Weights of a small mixture-of-experts language model, trained from scratch on English Wikipedia: a sigmoid router.
Below are experts of layer 5 (counted from 0) of a mixture-of-experts language model. Rows are named gate (a neuron's input weights, with its number), up (a neuron's input weights, with its number) and show model dimensions 0-191. Each number is 128 + 32 x the weight over its row's rms, rounded and kept within 0 to 255. Numbers have three digits each.
Before each expert's rows: "gets" lists some tokens that make up at least twice as much of what it gets as of all text. This comes from a sample of Wikipedia text that the model never trained on. Tokens count by the router's weight.

# expert 22
gets: "b", "l", "al", "c", "or", "n"
gate0:133100074145125178063170168182064101115097145159146065115128110177167139139122086101144070140181161116128126159107161127106113139106103161158201144143163101162106142120160105065131129110095122104084153177105125135097144080138127112095131145091112155196099094127109113172123102177171113143142125081123152111062167057140198125105132183197084141168087170093113097150117081090077120119091092131135131186121127112123186097117088131117063131138119129143137076128138129193111094174138101134159126136145146145139127156202147129156141162173109120120139172084099194151135103122129068162
up0:144118106132100057099154169137178099123143163084137118105153076111147123115163112118142175153165048139151139156134163132098110114113064062077137144132100152126104143060156153128123119149075112119067155141075137136146147075097057121083154109140067160130072111107186143123140111130143182134137152063128190131177129118055189105150104190093102142131080099174087127152116137076079122104162134065119114143128110159135172161086121143129097157136121121158119152130125107107124109158079190114142123121145166138144148185162071122177126156159105159134164092102103094127131069099054115177
gate1:160107121195104080094098121136149127055138094109118092144116069146141124138157136121140102131111130165108100107111192119156156207130113183141126065158122079172135200139146136112179092147171112135164127136124111102208133168114161127122166144172126148170105110148125181139138097143175116135153125129140136122116049108115087139133121124123103024149119125098089101112158132090126132085213140086116157078165135064119175116108143114120137096129084139143116151141144141114131144114099169157162092144125010119123136117155170146162084080157115078149226149082124110140121159136096112102
up1:163119101112147167112110126160114112145106110101172164107097142110094134088113127134134071161111111107130169160198038104046212113137173095163177134143098164181174099133111153166109100149116146211110161096150129155098108144122145134094136134179078141143122154076128132078123130044095122170148149152099149087177127148111183068161102155147092172106078132145091186173103187080120120132104116155131142100147114063145091140104125101103102139121086178109123104122096130093141119149181133100135121080124130158122119170109155184090121180122078104145107108093173200139086144143113144129
gate2:123152104114131124134155100105173069100099152067125118078144132217132130122074134106106118095156152152116176156145179158064165116180163093142117188136135095135082125107141181153179125118146146088109171152141088082157136149157148198168092181083170137099185135107077171117163110128135080114140178095081174091145107155142107108163104111106155110154110156120152088169101123128122152122089170151092119092131128113131135111084163131087121118125166156133061183110115151077077062180141154176113090135194102108167164132157162088113107161111123123139162142090110090143102164169085104052
up2:112123107154103063131157036115157103128107079168141136096122144148080125103147092192176161118129166093113173185175101131143186143136151150110066090105127117081111150121088104141105118161088152160101190124151175075156126126150145165178140147114130128094090117121154152105096165144150158034137134120143107075123173111148138109173192167097080137147139169136138176100108149089121143122115152125140149139130172147106090120100089137150236113151153166172091102136166099126135158121152101116112204164166081145154119151126134127140087187135094098075148117091159149167118202123176156098
gate3:134108079181165090106136146169129181161123156068186150098112103153168174156145131182181098074150110139142114155138153146080164085068136140118132141133126165151155132082141082100199076111201132143111176160089069084146120178143148140126122136138092049120137096126123091130166116163156160119123134112108089079145147128150097189173119202123114117116103103129139125138151110062141150173093142134121115150136085139100124125080176117111120087134161100134087137155186098068063134153128177122155135126164128145109114095205186149128106026146134118094079112104143137150138147165161097134
up3:191122103148069112115065136110134090141072144132159129087168165054182058106110127162153064179180150127166137151151138167117169149090165097113177178105100163189199103125173050122165088106160149149115121128134101147182127149116169138099104141180137118149097124167133101138104120105129168132076111101107133139166082125135130139126114084101132040104147115174107176090097092100153102059069093098125100109157124148117099169164165148165129136125135155094045133079162172097169095140093172102155150132103118129132120145129143134146117091127130165160094124129145097147105107129118057136

# expert 70
gets: "re", " in", "as", "e", "ig", "o"
gate0:131147092159155153098134178146095134146134158086095135153084113128145114149101087131140132120117208124129163102136151108127095107166126115161179131155159120170173123084123112111099116137097115165140175117135113160116097124207200177092178151056112120133156094227183125156172181195118091137117113149113088139094097125176123198127072128186104106123094128161166087131141089138113103110075099110138109178134109088088102097211090117148114175087123244133135108102100100124128141155143156102153124157156162124121144139120154192181166098119162142148116132114168158124165160111145127098
up0:144131147113116056112050148124143164081120086104097108101153085187158176171144160133131171137171103138119124150143108083113089178097111116120178164122091118105170157105080155130064099124139106111075098085175149135087193109107094105114109167139099118127132159135123133141143164132131143113128188093114144101199131128073122113102131104091177116146102095103079204174122081108082165069180115130146184174110154087082122112036162100150157156136102136118080158087133097105102162187122135120126163147156068115134104150165145080130146162159128123163174086094119127081159124106070142100
gate1:125139099118092084089153069120098158063087138096095067153142115164182150008125100105141146145122116097129100117129140079107166137108157114148140077092092123132144126168102118084130125093153125148131156144104116173115145148132132097100138121140149133096118094170142139149140161080201147143070152180170142117108085086156099129135136075144122077128131132137118079163094123167106077121187157122083072084159147057177107113128175122131184074128077121146154129052134088113108169169108120112111106142090110054091160133156136115218131146125132078150163150098151133193130159158132139086
up1:132120060113111137141099117117143100087138121125106107101126078143162161188098115132112084123154140130093168127125135128067205144118145116196148149109172102111199106138115154119062164087089129176108170104167085169108096097090181178121126123134154153098125176084180079099169144066142121098133114143103165163114116146093152152131198166115159184138127171103073144089091130091098118105152113103136172128132111078109084160168147140101145163144130119101115152176097085063105147096125137123148101145088118124159145171166190135118110127211146065154181092195069156125156118130082148153
gate2:150163093144133107138120175161156082119130159064110156085106082172139138109136093075135136085170132127135147144153153145138156126127098142108073221152153123140099145174137127143139098143086096117162057162117119069094111186159138125153094159194131086093154116101032173170162120144109120124189160075081155110136153082168057042137132099133098135124154136155092131159119162087104152167184128159111067108090135127111127082080179110128078096147131134081154160126130166097142114142139148169141107076138082109096112165140122128169132118099097172144111168189105112103156175135081107121
up2:126156115158149153130189068092092103123122105093109153123115116149083126160109106178164155155123130108140195087170132111128117136173157134078078106052109147127083121157083131138108157086055093168137195093109202155126086141125136110084122096124181150100105135152137141172116162101120105130144129140128023065104118131174145094155140092117127131102168121131139136112141188124129131135076131074130076175170150146162101112135112121148231126116097096135190109167152127092166155165163136167127141098133185137138142173075180111125126129196149045117152161148162093151132140113156109117
gate3:083112085157120130108145132159168137095170142138153162110105116145202194132110121146150096144141135140105081159103154122078191160132133126168152115137160137120163126143161047097135022138138206124153165173135188100097157103149153166101124143052136080153167084130153131151188104157141187098120174095135126126116190117129086116097150115184130129128150070135125145162125155086119134164143117071032109091119103091112093130137145147125172100165107113099110161167167127102144135155098077118102125132137124111119069101112161126117147075065141119092079133136154165193183113137109082099
up3:187131101123113154136087118090139092152093106114146079104174152122137118140125132180147154111211159126234105177163093116075157148101145114111148159120092146140105057176106140121145150125142114124107100148113040136088124124081132076126140091161128181126118137098156073112084106105182149135055138157096108182123080097095189181208082097139070116177166182147107196120121087176175119151113117137125094144126131113159151107112129144187112140163164161090100106109135171065135106125146110097114129157087120116133142159143164139106140188110088141143124119111164102155159140140103117185

# expert 60
gets: "al", "-", "ant", "o", "am", "en"
gate0:098133037130135107120154136193127119160115113119141088175173098199177205114088169107173102122187129130134158115195097175145113079172090163155120089139105143166117153034143183114100082139147085120155144108128120114117136098179126146095137128116092090129097126087146138102123115151157088155162090108075128149098183106116111167076080120156113127144108141168151116090132129145081164166141071124092062135144076145128149066114146128115129168083126119120129132127151077113181085111158189075108131124146119169183069154131155129114138038108131170136169139107110160166150140136118115104
up0:100140144125127078079117112151107135080140099079137117157112102141152124120088201119086186151134072231125140157123097139085114139145080103091148119122101133119177105094088132160107133074153124133101159147133106117122165125089111128149133154159133147104115179182210098172142150158117104144105093115057105148162136166081129018120110140084114169149163091172114228096066154120129125132156136077134122131113120161127113075097129133082103163128107087083140116138116162114110137102213160107084172100183139076107130180123147097174139127151152158103136065142119094123131097165143126119
gate1:097133108180110127110148078100080136066155167161159054157124090146087079108100130067157161154121122110106118111139190083163193129142139160144145145139136133183122182155124170128098138154158152131140153169146108084225124113107132169137130162161113162163126064133117048127147172124170131078125127151142151185130088122140136101180108106116114107129120140135058124110167191099149153158153142118161159150191084068121123111137158173105194167128163132115083166117191085117136166128121142145101115163126114091147124144130133112120115163104123111102124114092106136169054093233135103088
up1:088134107098134119135149132175114144154125112129112085089124109126127156125072146118150107143113077120044168074190133090107213117118059131149094100099139126105166125109100129144136156140107114190139169117138128060159131134143148135143139136062136145118107194132136148081126082113138123074154134205100146143143144155125113128119180150067181137093151103203135145142058078042107149083121139147107093189128105092143104134140183189158142108139126159143109143120086119100112128117161167078145138102101144132179079135178192098169152131137171168136108072127100105121086182107091157069
gate2:105130097078148112146120100169119120125127183128100151143122107171071109171131156118125135047173122141074112088158124096095168091098174122131131167127095125153173151121131154112149099149159187113185166173119086081131151138135136122122106086152161194127102110143141142122120185144135091122123115085114165101137117112130118103138180109110121173186087161114106104187121127107097167121138137079135083122146169098147137097073128093115189165154183054125083084094133107065124083190145140106130119150128123071173129044185196113157123090120099153089136174106079086112096167158092050128
up2:086114078105096153107180140140115159186086065121101168146096163150119116097134085162155153128130088104138125146136069144161110160133113188056086124114159067077093136128102073119084093154137110141070197121163201122110156137153162146150165103138182070138160108147113161111134125131127134116130142135130112076150084154172178150103128130111142114123176165144164105186107116168140086128121141148101186199171110103143135124112104133140183119190129131117110102119103148173214133130179137135101136110104182169127149127124118201140134112130178092129095132141172085092131100148203130038
gate3:120138075129143080117157109142146116149189103144147131054128127149152181167080149201138092157149089175127132139146101090184153101115127140074099130175094111198138072191123110129125123214189136084128145120112121085120153126112084131133136154111144126086164171149096125119150140147150150133104163134150155132115171132134073188137123137139125143212115137145144163122068139111176146141110112141141104107146070086186135122109112154161148135078139170150046133115145129058104117159154137119077091127139122154162077144190161114170095104093183111112140192094125132085105201126138083065
up3:173138116181079102140092119170125079138125099154137101086112133064137153162132140125139105149129101186098076167095117139097140115076108133157132175159137151096119074120186096113118128101124106148162177098129097124144131125109099089092114100146174118122038134131119138082138150122112177121062159174126086108169150136160121081144104184094115114131161071161126181116092055143154080135068129120120112171118097153201110097155141158158085150167152103104072138092154171057108122142146182154154181162092137140129171111086159080084115165153090095123118133103125069117191059145179116130

# expert 67
gets: "-", ":", "\n", " the", "=", " as"
gate0:103109098089148135100107174145081118132087208109149112100094119095169071087131189129104084179176140094128157106124130155085178155134132112134152155088067155095078150086147093088083137102085160093168152125094128123135141172120147151099176156130119077132097094132158131111119165112145063163132089102142095143126152118109159071111151113085059093165103123089150155164140140149113156148132119097163092154117088147119111088110108156110113114114140098137121086173155133170182102140166114139121164073159121122095113123199210153194144125174077161142126167097207136167079073076139127176
up0:148139143123105161134135131113121139093160094123156132123130055121156129146102135108134168072135083124065132133111096149084124147159107138097168121133135146133164077144159169150095082172157103127148099074096131155153202150121116164102130125107105110106123055188130147087098104132127125088114125080098207111124114154048129110156136117152124144092084156159058167196080176069114143126184176078033139220124100155153137131100114076117111103103129156195133198130117102117106139127152144102137135101129121150143130162146166057136132171177144116132181093143099157087148064148127115109
gate1:116148110158132150104116115123098177081096152106153138133157148117098169114110144084143084091093069113141089103073115155115180171134134156136134123112124116124108164160177177142140144072115139175114135166136047123133132207093122134101138156172129073122177105125165127148166134158168143153126110104123200142101127100131079091137169100135174128168173131091143134170135160090136134182135124130093143168162159109131090152169135123218088128185148122051121135083169090106125177061144141170136097190119096111142091176134169091119198122115220147124165056089145123131112089111138118084
up1:099105131152148122150178166141122115126163144122159153105162087160117157192127100105085058115175135072121155147152142113122150116093100128164099172169153110225179075153105093118061167105088069158123170142140120085070106127116163185133061123137119164111103185133168071092155106126110098099173132139091145120145161192168133131155134127088129159136072142160142115151147127113091168123110082083121091174125105153174089145149102131137114130064115080116069161202092111111119161153146100093143113166108158120102145072167151134119114164127191095171147133117135145187077184153137121106
gate2:125147153116136138150119170083124124056061095151113131186120182166128124113127145132178132115179110123125110113146182167103135219150112087156101118098123076086095165108114127130114163090122155084182128172083105110104146105195127147174141172111133139131137132109174168131137140170131139109136111078154138116111142113115135086070177134103142145158174129113138078175175093119194095115096205104149113137114125105159131089093064125074131197130127095141074133104132157111113154049145051168161150205140081142126174129128104161142102106128100099098046137105121104095086177137124104125
up2:085142131147142085127152116096124136086111064133152205125117156136154099119122120114166126103115109142174150111141153135137162129136144185132133147088159127104107199129151145109120175060171153130123126136139232118136172168172099069143158117133184119098118165128149171157104148091157138119143160156104134106109185137173068108121194074066128133139156152120100148119150184112131128079087167097156152128140100094121084101164097180137182122151092144133143081096087152119132151059152173180099127170147111143110167083080175094188153075164155127128101189106198121134112116076167169095
gate3:114138081153146172121118154150135154123212081135158146077124135098138156129080153137132133131128096108149116173130140090111179147120117140150159101083162146160190011042104076107116122187167155125171208077162150150162147100047082143087068114053094154105138113144146068103127116081129178048133142095097145140124139145093109122141133158110134130135145106168123097174090130099140139156067128089110137114171103146138198132138138173136133092160153142136120095117140125133106144147164115154092106148091164086186134154117166128144091086119169128129123108153099117110138154188124067130
up3:140134121158100100142118126140118100126101149095155106103176162138120142128140132134139175154147122133147098132111129148096083104118144073094131163181085148132142126111125033089137127090138128173145151123109082055156050159141123169094231174192164089081134172136127101177116151134159130144112117096147085130171196086145148152081135139068108118166046086095186155167161083140169123138083119155096115159143171136181130112183175070128101125132144109100057115114138118059152129137162108118150159094096100128117163182160103203119127173104155136160114129102161124115134091121115137179

# expert 25
gets: "-", "\n", ":", ")\n", "\n\n", "|"
gate0:151114078064136119102112186149134102113149145143122094130144214108196124077133117147147150120144102093157148133117103123127143094146125097131125219110097118116143125182182074082088083082105149119136225125142087134130060098147091132082146126142140113150123076123117156154133155167143136141112127106149113105105111093123152140123160127192054104154065094157139099160132122127137081130119157109133179125192062114096120148120072133085077131169172187153034117075150104164179104146130161113107142057182154125135130083129101168177099107157143150101093143153110160147129112102119117155
up0:163129134120104125123128127142129153083203085127129078145166151189132091140067167152108131126126143118121182140106156119123110129176066097136110179082171151116150086118139147157058139128133137202153109101134202122079118096124084124137109122151099132135096130179141102137103212111137089104079135140103140137177140135108130115158098117128098142045117134122033192158082116062106123151187126138099049168171092112137131117128090119122059104109131163175120179177108090096120110131188135083145146121150159157182149152125149116163144168138154112110136089193134092065121119118114082135
gate1:111127123120126115152122158108101140134105156145148128146139106101060143094088122087106090108128135147103109089114158056148100142090116197138153104163130085154111107089142161098083149081174103163184183149167113109152116099139170097132105081103094149156123118126191150128109088148171144099100159122136146163140142116129107132140167096078201039123156179098092100215101153084134135174145163094092134121146165128185103074176070099120152045119138187103132124163134165085128166120135141125141082173141110142154155147095127083172087087165075106126157190072107110135091171158148113084
up1:167119100129135172206118129152125129125125118102121072094094120118148211098132125111136130168088081063106115138160140173047160153061122097098093128109142176108138054098149080092117176131146144123159156115178085143081088145107141159100125148233189122133144182161151101114136090101073104120118119115118144173100161130091140111102139181139143130150085140123106149127160129059125146121149067083120150146114064094120092130185143115188137105120117132131063109113113084106107096138139165065133120093112112180168074154163145171139186162174076127149139092150109150137124164139139153124
gate2:138164142131155139186119156154129124118127105151146140135142062133127137044108134143156107151109135209102132097111142137106133180138159146075070225092105087157101119173099134130105123131129163138142151120120113110063105128099130124070086093170065120121101143100147132126198109161140108125138173167159226145185120152129069062089150082161140092185124126103188138150101182117116138089164143136110165113191192102071136118142157143095114123079165137113086152157112180137120080165147132166141079073131134091144115117145125057177124103142146145121140131163103134094132142147083080099
up2:118134150118126152054127088169136159142182174155137109150104133122104101162073131142137122126139162107116176167178162107157063168108132105121115101105144142137072146121113150132052163182132123116093169148132201117167156096143071081099137119174162173160108129165155146089093145132158161140097111163124135108149138158135140081185141084145142124156214166130042126168165223082139112133144107088148117149096166140156128105139073131143165168077169124144210107161126152100167125117234110135137092131143170150165138157078113138157129122104129118149138127083155085106144181154136115123
gate3:121125107175115152058056095155166144110167101111103121097094132141150175178142141101150155164148084136175063087172108159110171145090089119102123150123073078178187158080134072128166073167152084126186088102112126119148160140154128159108143051139147092127153130197133056130149170136136152140102120117104075111116094136108117105183179203165140091156108136171106068149097104144146159154091126140131079185177088139152135139110155196095154095132178079130119138100145144109076135161146093141114114080109110097159126114132142102098105153079119101161087115138138103164106154170117086137
up3:152138127156110117160104168152148105108111124073180139092147121103151110119113105133179135172124102112168095104164137124109108133134185134073216099144083143168090115131151117113157040160089157154125109116016105047099116133176085123106092095148110162120124124091147098189108137111182169124075130130145111106166172110092143146117135125079092130186105095178138142092136106127125125108122127089194122077173143121127089139152156085093123117112140186093103150205133150084198158137111170158104128128089138149115153132135077145130140169100077170087130118131194096150111186123088134081

# expert 44
gets: "l", " to", "E", " e", " le", " E"
gate0:111132096134124091147096163127176125123142136158106121114166141136155187159120154147138089131144126149145118104142113112122085170125090095134231110086133090138094132073078081116093118091127079154090115140103124108121187160117168138158113164183119101179111155127156137128119137195140103177118048132134126141084151135110142156089144118180138157137114080074076091127116054142160123119116101112082013108137118171147145172125072115119078149141135190179138134060111123184184091107155109118134108097128145166120110178168152131099136127087097155116185150159134161130186076101175110178
up0:127119134159113096122125173131158115119144130127133062148131085211166128121148137144145109089143149144137138154144142121127121176154099141119166138083119171151135142094107112130032162146166112119126218119171139145135151119063092094098186158180119091152127149197186128155132149113147109149094095080095162131140155047102153115168133168143128182122123093115169163127092129083073174074174090074118111130114155128091197082079182104105168142172106153144144103100137087099120132155165110155190141143166152075078124141195152157147134201141172103137145126096101098074161096133133129151
gate1:112134162174108101073079146144091132116129113158085097112176131099177181130083132102170135127121139091095056089177138149154171141142137124155157113097078122138141211144108140081115105127166103185133142107152092097165167123127104094101115096162132072143132121134151132122130106119142148126117159108168205132081129181091057192091154123122135104127118122162060100137126149134125125186199061149092098138121088101140094137097128170075186100143108137152080139082138103167138145061146133122124069182090121104129136114108121077180133118174133142078168128143064084084104169187147103163
up1:084149128137139145149135072124130130150164118119154075112112071151111143153090106102090062138064130164126142142150125093095134094118098122067098115162123164123138132105126108110098178109131122170144124163135095198141088185195141111216103075097139081109111178123143046115139102124142156078150095188097135169126120145122155118180122152094165122146104140181142188137144187083123134062142135086131192129117083087142108153184104105132132131165153173150101131138128133039130135092179049155157122154092186125158135129143120185115157156107177126075157128141122107139112156181170160116
gate2:159152112145136089109147198157173106180134123095078143101156107168148132086127168128145123110145143154168097137173151130064167095170148126101087221187186159128141124134102163149132089157187110150144137138097100035132115141141063134134039139124162125143154109135110119096180134109148114101130107070172134132068111098090129093078141110130124123130204152104109072180111145066157123128143166073159080139129103155109128069130130174127097133118127112120179161086121118104080090091064095117098114129090116127096097121127118146145140140084106186104129153093111105073123205118099109100
up2:133129105166154076131158085130111130114110098143143128124117113166217142105097140193175166150083141094124150114146146121180101139158147128133119149090131089123070179112057073139083076189109130177130147088074174130154110096208129131080137126099112142151099171153214180075095167114157100099046089117117110123123141197132154108167158084098101130118157115140140163137123153189147088103135142123146191118128142145124133148102099085116151165143125150063158098135089148136130121134165060115052149138143206126133151117152133150130077166181128148119141101153153113150101130122177174114
gate3:111133118150135103092134134157088176089113150151129107123129167109163209117128168136127105212128153099121107121153124105143206156060163089119165172166142139154142139090140161148200088145171177124157153131102113089135182077098120169049117115135121104102208098171140131128127099183164122112115138084181178134120148164066147126154117211182131134126134076143114152125182120073102131125110082140064139086097076086168102121085121195147158112087141119116108130122165165110121106123060124148069080159116118099130126091124161095081134093126160131143080097155133136167118116145146145153
up3:164134061157084098133115094101138075143075093072138113079161132152105102102150144102122161126133124140162108132110126166063135147062112098133149175097043154113154124189098095104144137115079141103140153107142081094107149178107118128120168160183141103097125146112113108149079138127126135125134110147145133124148113112086143140127110109052083122162084091157083144137165046090180113133127166160104119187123098148157156161139175088175077132137128121132124132081141153123141130179143115086127152098099142093124112185171186195068109180107128118139118194088195091129178068199119105167

# expert 52
gets: ":", "-", "\n", ".\n\n", " /", "."
gate0:118106128119152123131116130129116120155176094126120167200171087167117105148133124112123117136162158092156138137094164096104117173178147093161137200095098139105151108111168119146061135108093094115101163092117113105106113149159103165145202120109148150121116090148137092092132071168136135121183112108214121145105142071080175109074069119137053123175111147118162112117104143035145089152072120094070106168170103124129141139152148100112091140122149179150069187188111078185137072113165136091143085084168103150170120103145095132189055146108165144138141149154112141106117099119108128162
up0:141131143118099100195156118206192127112157092119139111111147126118140082165155158183191101160115132153145134183126134121103102126126094125095134119108133162166135088154151133122102145118147116148119125128135079091118125129100093150112075147050098090127095130194126103111124132113183141154129079091202132164198162145148119088149121170085153162081181091198067135124087127105090151149216117125077101169111141157126095111119143110179108107140116177062127168123119128092133174139139176145103181178124137131170057134117144113154130088123095044154149056145178167074132118125140133131
gate1:128125129127105146107124148151111137109111114101122111137090138102146148141132128151116138115134106105080120181081143119114171090115164196138108085105144109114141183108082142114071135126106164128141129177079109136171111114113156115149153119148159155150077158173070094147142103087135095134083097098152139131101048102102128138134119038071148094144154130034130079186073175194127150121156109138157096133150146070167111180148162142103154102120114145091083169160163104112108196070112160137139133175104092152070128191129133108142096171181116096080136154130167112228119182173153104089
up1:137113102135138132108115148133141135107138094095148131144095087191141183168089167106102098172114116075157184139143093154108157129128126025170116144114161173168154076147136100124124075166119130228119150113153119144123070146151175148110135138111166109117150116126169085085115114113138120129184172109110146123173133168104112089153105119112155148098079050163153101106168119061114115172091124085116174120140095120086062067158212198121139084124118169119118136171107057121150137181102140124166075112094104128179118148135117161103136155120142172153151111191104139130108152098155184111
gate2:153164100141139115081081134178107147143097123088181135216155159175162152150171127124116112139152129145104096072134131105103141158143149158115131165108114054133117163183143199108205128115161121146148110156126114084130182121170103141177085175130124120143162175093070168107186152144109131131161115123146153128094131197103111092106125115081163167145145116137106034165143164095118135091153153134111135072095172076097154114159142134120124156096179065108100094107153117121147108145169178128154167049129135055129098050165134135149192123141081158126131145138134121093122155087124173111
up2:083116148121099190102150090117121160129168128091150119134071110141131132119117101147163113140192091133166118154107144110156110112104164174155059132068185069083132084092097133120104153165166135159186141123159135108107148083143132154191156097098134077122117139197132145104087158115178128154075135136161108063138126134149174095152146089127165140073170155072145069157081127132129100110107127152129082169115116104175134101161069063154192142161120099133137090065112186151199140156121118134074099135133173128178153111128127135169179124157134088098114133128183131155112189063157135154
gate3:127127171167126116066135144192134124117120136105116163088083158096132149146161146133145104140164148214195114186137135119148141159126116163118103136073064099167131132122092125103179072094152191144151140123112162116140211125126161173110119079164093118078155150119135142104092111154134200176078144157122145168105167118104090111132109176171131096198098151116115112181054086114184133142152108139083088118181132117130105122133098176149094156156173136135121100100115115088100191152132136123083117164136138083120084116173198101104124119090172141120065110114134091132147151154183141054
up3:173128135177084102103090101166145107129168105098131144076150110102144110106127137129121106151134106156101087170071124139100161136123138140067111145134165164152155129130133124118178109164201131169126188129133108129161133131173145142101146107137188102155134109097188063167128160126171144110077129151130155080203131151081166130072119085083112111135119208143162189111137162103088087183146180089147099148120149156173133139202154097144141123127091159148092144091139101082175137114122202110169131089084097144058167195162134134136165125100119162117120052113127069142087111128145131193

# expert 0
gets: "n", "t", "l", "d", " n", "et"
gate0:151141101097156116148111108179139134135171090139094102118134157136183089135151133082176102193156117154135133072142088091109121192113090147121133110138138102155157131127158111109037149101101143156188147096082159106157152173084118166177147185094115076140119169107126140148159104153134127105196141149163139081070180146109074144159153126116102070127066134136137116189149058178089153189109140084106134143152100104101093139224119170153097168126143121147090095164162113127149115143141159108144162100168116089137141095156139102154092144149144122151107193088138184096161060116149086164
up0:187130105123089114175139107179135105072169126111179189132202068115098162131142208156158150126148124121114157125141093144093117136166129077113078133125135161153102079132127162156063148143130151155129125133174097150143136136058087071092205127113115125083128150133154148112133166126078154120082155064101108177169098106102062144141077101088166159074109081157142153183070119122089146103132131059100078114152109137160157203097160134141124151120100148136107170152106129092138142123141185141135191134205105113143089185141151141123165145136156130156146106119068125129149086144100123120
gate1:122136108134166083102156109150099141048119120158101137097170140134151106130159150119111128112141022078091083127135121089127212144164121149135166051146127114109148160064109136144103167163106111177097147148076114088183102119120109132183178121161118134140089071133130138085140144123162124122104111137140176180134108125100081137129184123062118089115150141058116113142123115168146105160199100119135141112128148104130120156132121145148193137151082170114184093103159109108153134051128173108116109161059082136145124181150163074179129153116137138068153087078113119132084152189183115129
up1:092115097127171093084154120148074131085147106093161182030100066143136108190124138151123072130161138107148112098101152146099134147159131178127196139140142082114175106129140097100094121158138156145081171165150115155092098077160181159153111105130171123139124080164171138066188131130084118115149158117073139175142157145091136144100139182176147129127087086128134149132166183101167088076182084115112147153128135082117077165103135146148129131140133121125138111159098090104182053120145130151099152150112137164112094090164132127116144065176154179090133083146149086125075159090155077070
gate2:102168119105166132120104079101136043111119128110129111114130149162100073127140109077133069095098151181073103105118209074091127137123146139066100131108076128160126119128129104150178126146184169131133134108130115169169144131178054098136059092130171143118108094132153145101176119120150150140216124121128129177170202109128141103139175134125114109091094087123131144146091159097109135092088125146153120114130153120101179073149179153082096145169133090173135125159133111117121143092121184161154105106100177097177201157118162112176190127126075192092084110136068128087132126122166102153
up2:086138111148118064163159126121102143159138102164103105137121075121193100110071146117213130111113164088122117149102142069121107123156173175148117138205130173128130188165152079137134114150151171145127186132157109098159141163092087131100125073169172163133078064175142150102177103122151149115114124173153107075079155208140193124123151127120159147137192134083090105118161171110136077128132132076062101158111168146137154143111099085099148116082178170153128118071155172151157094155115124150117113091132148180169170098136154147156093102134124155066124076170144114123126185120124139109
gate3:133094118106177134149120108110100151099130130100109125128094106091168141159119156126127118155116148094095147123117128161083121105105103139119120093200136141099176088108121124096177071061125162103085119096135092176142166100052128097095083070140123092081179180118141122090163177105150179090127130112092106119159169092154124141136163166166176109077166150204107129222099178083200138067115113133166122131165121171140122097078196160109099110039149138117153111169175158143083171103111166107135094129120110103159129111128156151158139108181133095125169113158144127152155078136094138073
up3:082136120151079127134141118143178062123148137063194120046124164125134118097158138155190136153132160156131097126149143108101135155132118115100185129151148137125086089174118093130124065080095136116134130133058062091135070111161111114073135172165105164099135174146068069160150088093173129140112203096076081081134155066091101122133131155126113101106167086151141176082125157137087133176137140116140078142179128153112133154133130112125119141132118100123052143135195195095127111163100171146132121115110161134122173159152082105117106132111108129146093146145132057175159105152088087187